Experts of a small language model: a variant of Adam for the experts.
Below are experts of layer 13 (counted from 0) of a mixture-of-experts language model. Rows are named router (the router's row for the expert), gate (a neuron's input weights, with its number), up (a neuron's input weights, with its number), down (a neuron's output weights, with its number) and show model dimensions 0-255. Each number is 500 + 40 x the weight over its row's rms, rounded and kept within 0 to 999. Numbers have three digits each.
Before each expert's rows: "comes before" lists some tokens at least twice as common just after its tokens as in all text; "mostly gets" lists some tokens that are sent to it at least half of the time. This comes from a sample of Wikipedia text that the model never trained on. Tokens count by the router's weight.

# expert 5
comes before: " the", " be", " a", " was", " not", " have"
mostly gets: " not", " been", " they", " would", " became", " then"
router:479508469519476465561459421493454465474535503582447465518539469570501513455510485527516564610472487520520498571426474460493495560440528479584486606546483506509475565549494546466475482521452459474564478523542506445597485512490488512528451412433508502454588540541460532494552538529441511476451445489525540499479488541455538555435524483527478445477498490516518527506512462485563442454483533499411513559466524505536516510504469464510485542519545464550544483533493521481474446520457483439517463419507506519455522510569483451535508455474482521478560516504469513503574546470534398455532486477480477563539504453556519518475508557510494546526416488516483486528615424518477531441575519475498490470493537494498506546471488465484548538505428511457448486453510464528436495513482590
gate0:517489492445538551501520486536531500403467553514574475525485502516518549511503452540481478509533426465504486443512465525467510493512457462513475493553495461492483572474466532434514565519515449482491478486533510477397558418521551454414434484505472483541492433507484461550413483477603462534537526486515495424500462463509497512504496475493435375500482496517498461497544431449527498507455532521583518555492501535556456554463551515500452536529481495478478527482559527515571506488449516474544521526483517560541503525428567449471471576477475497412505505503527524566484537448442545508533513527521549510490499513480495511550490455607514482533500522476508511554532517445439417488532571596503559593577490509490460562495481511502468427466428503502467444527475494452511477504570509
up0:560575436420476597515506441511452479462521539560513499512517501580505581511439498520484484510498473433498531513473480500465538595441559387512450486480469499476512551553527538477483446556511501428551513546555467443433557486444511476485455513452539473523523431546479443509464518488533495518440423501522499466520433500492551541503442484519501439522470570501558476479513440478572517512487531583540513592433431555567452586490545486502449517470508470513519529456496534545556415551498523441453474490526506488486545490480534457480455532493451517387495487526476575549530532503485470523545544498485528526497559474494473511532462508571499486548497535527457513509593497504447465450518539507477538519513508471548460531481426543448502524498500519501536421500506471525496464505505467
down0:479575511405451529417568560457603462425441518544576533465567509534515511566484448507483464461474494515493519461527474475487512527562549463501505498445492503461507513476507489524470540475512499430524511477500515486426548509493541505452514546440516515583528457501547438518513564428554486497516601513472459418469408585524429501552471543480374442510573564536469512511552475461490478430485520549571465539539492459484498570519566499493517504491495536528498473467520512492544532473464476487521493497542416508489526486475497537489441515473477515476482503464463526539499501412487462587568566504528533517512489481498516446508516491562501470469456566538481509471475518490427457475421524547436512530491556497479487527533503474526455423498476473527507474531499499488506494562574562

# expert 23
comes before: "0", "s", "ed", "y", "al", "ation"
mostly gets: "cell", " organ", "ect", " tax", "activ", "path"
router:441456483517576519571453531526537561540401512434549521459530484466508478468398562465459517551400453484549496517564518399579513471512549499496510520458491499449554493455488476494515571501526505475468575545559492458503507487426501566507503517525500493491537548493478511478469550506515566570560488493473391445489494493516474442517466445530470435432538547493498493466412499506571484490518468527526570484520476506487481448457539542459484500517410451505513528469459482420566484537488501550564559506436543504501466523475527514547479562501492496562493489518479592544491504486536500514445496510532580468552481503494508530599492420445479511437453507477521430459535532507516503497511459538464509456535406532528501461528512549504512540546500499478515515485456447494550466459536537
gate0:509455506490566539504418520503558452469478440477481546472480455494446497456529474543508526516458513468470501572482509482473479509494466482481514522532507448468462467464452518464451566534548519475481491458502446547497509498559493533450439527508498466518489579543504489508518493528434469499386530479486487445486479528514530466533494472479434502493453486578504453549460534423566557532431540492524477512500560516469519504478481499462482513500560481518486530480611448540518550436464480513522495479490488534567470447463504499425373554480506528544519506450533441503520555604488493554546467405566504542477445496508532467487561510496454578518468571461541511446537497552438529550580430556501620483532504555509471538511454557479519519525470534485506529475555573546453440500482449
up0:498493495495541567494454526443554510532490484467555510492502467504488436444534510576537489581534548460475532515482551492484451470480454456429508521511438474519469477452494503434459562498562525488531495506536474509506524517507503491536440523516490474502546532497500441464519529520478530538407549470491476500581477483523517494496500495459487535505474558603454477558446574456562586536447519503533498525502478548495503447429431513466541483450408508493430492522567428524545502459464422484524524534507453509537480447497499442427381577487477560514560564407490513483519539568488546581474513464523454537482504524521535486469527526516503502501501551466532475434483533563423537526536421473476633528555497530484532533547448543462484483501547523494444526463517535472458475471512474
down0:403436470492471472552534477458388511466468447490507510462501560544538549460470446530518524523485512590514528506514504531485486536483483585420494523526536522487499443597596515477523517518536445487469504475527486559568545546479494512518469561470512513410484559447556420447502434433446557489416485520508520545561491531475542462470493529546441485463516525464481432524458428513533515494439527568545467530564452446459517513489530518485459461466446525512431606535489488484554469453559452541529510592494463528526456469586506499481493465480560486471463509483465488512501471509541498469482529448441540547448547477583454502482504439492530531534513502556453482504453527480503555529497490532472562527480510501507538503486437512489486490492530484478488455573516518421512540522508418

# expert 22
comes before: " a", " the", " to", " in", " an", " been"
mostly gets: " is", " was", " were", " had", " are", " has"
router:532594551558472586509448441506475459507557552623517533512527478596477486478451514526466518509509463446436502530497457496499562508495459578586470527557487462473527509538507438527519469528473434462572520532506478447536523466504454528547482467441433511488540515520480559469529530512479528451434471466496538540565484543524546506542507507467483468438452515521532562483478525446518441563447515449407527527534471527486496532537483507542496532487501528469488486511501551550505498488438442559475500462534509520481509521605494476537449507444470528522605562516492511449514489431526431481516534482435480496485536442529490496464524588529458510565441516513474430456569483470437562461521448466474521451458539547470500444483456501479565469502477536545492424509519510567436494467501529
gate0:507558532489473483456443480570517549491590465478386478475517493463527460559513508416509502456487431537508495490438433516520520484486485506465433447511500596461524454399544504484442432535560542467527468460494481541595507451486543504506501538481495505519400498463519518490493513454520538562549517435509482509459551516463465529502510578518485501615546547564510555490509508515474495452424530503524511395453513450433524572441572575542465514480465541528476500503511484437449518492515492508651488507503516477450538487487451484448512515533549444496574446502517515472498524528494492497490533476521536525473474510489468483439476538495495513505530412469472456473537475443495499534492550509560529479455485526535442466525483551466514488536447473459468550460502519504556497552478567
up0:532497491519450490531538445546501505480562459500475541453474469500564514550460499466473472404463472522449445482500497491493524498470573586487456506475480531514505447506472489483496511481567456508545516544570497517493432481518533408525470564562482560485532513485546471467481492458484544509472432507568512467508493496457570461514562519579455468517457495502531534489465431550501427509438539465555538416503519492430514552492532518570567521497527492550450478479546481478527472496532544492476468523516511582510497428450471432468489551550475470452607494539493495479508511494515509528483495462421548470458476445566417512418477494537468529516545432560500456513553485452527457482564526544551465424503539546478570495411499456508393502478474496497552524501401460548519552491536486
down0:480511467478450430519531476516498458499549533428541499471582516478509472462496519505440553554544527517498458487443484476449417519475503441439496549498454505554584452567429485497488460520486600528529436503485491532552473552503540509489498490486472443442454567492548540500486528585514541607470485520507474500496492460480518576527462465568508519544511515542539536552450515565477498517516553527487516497491542480459515474501508534451491544449533499504512491479499469560554549487504483442467463460490520467529461577432476529428509492468476436452550479518494450534542518537464493481447540471562423410592514467486500436559476481550562438483562483520496529452492485510514490593451468514543427569477468436498467460556469493447470490457516485512455533492523609521541528558451446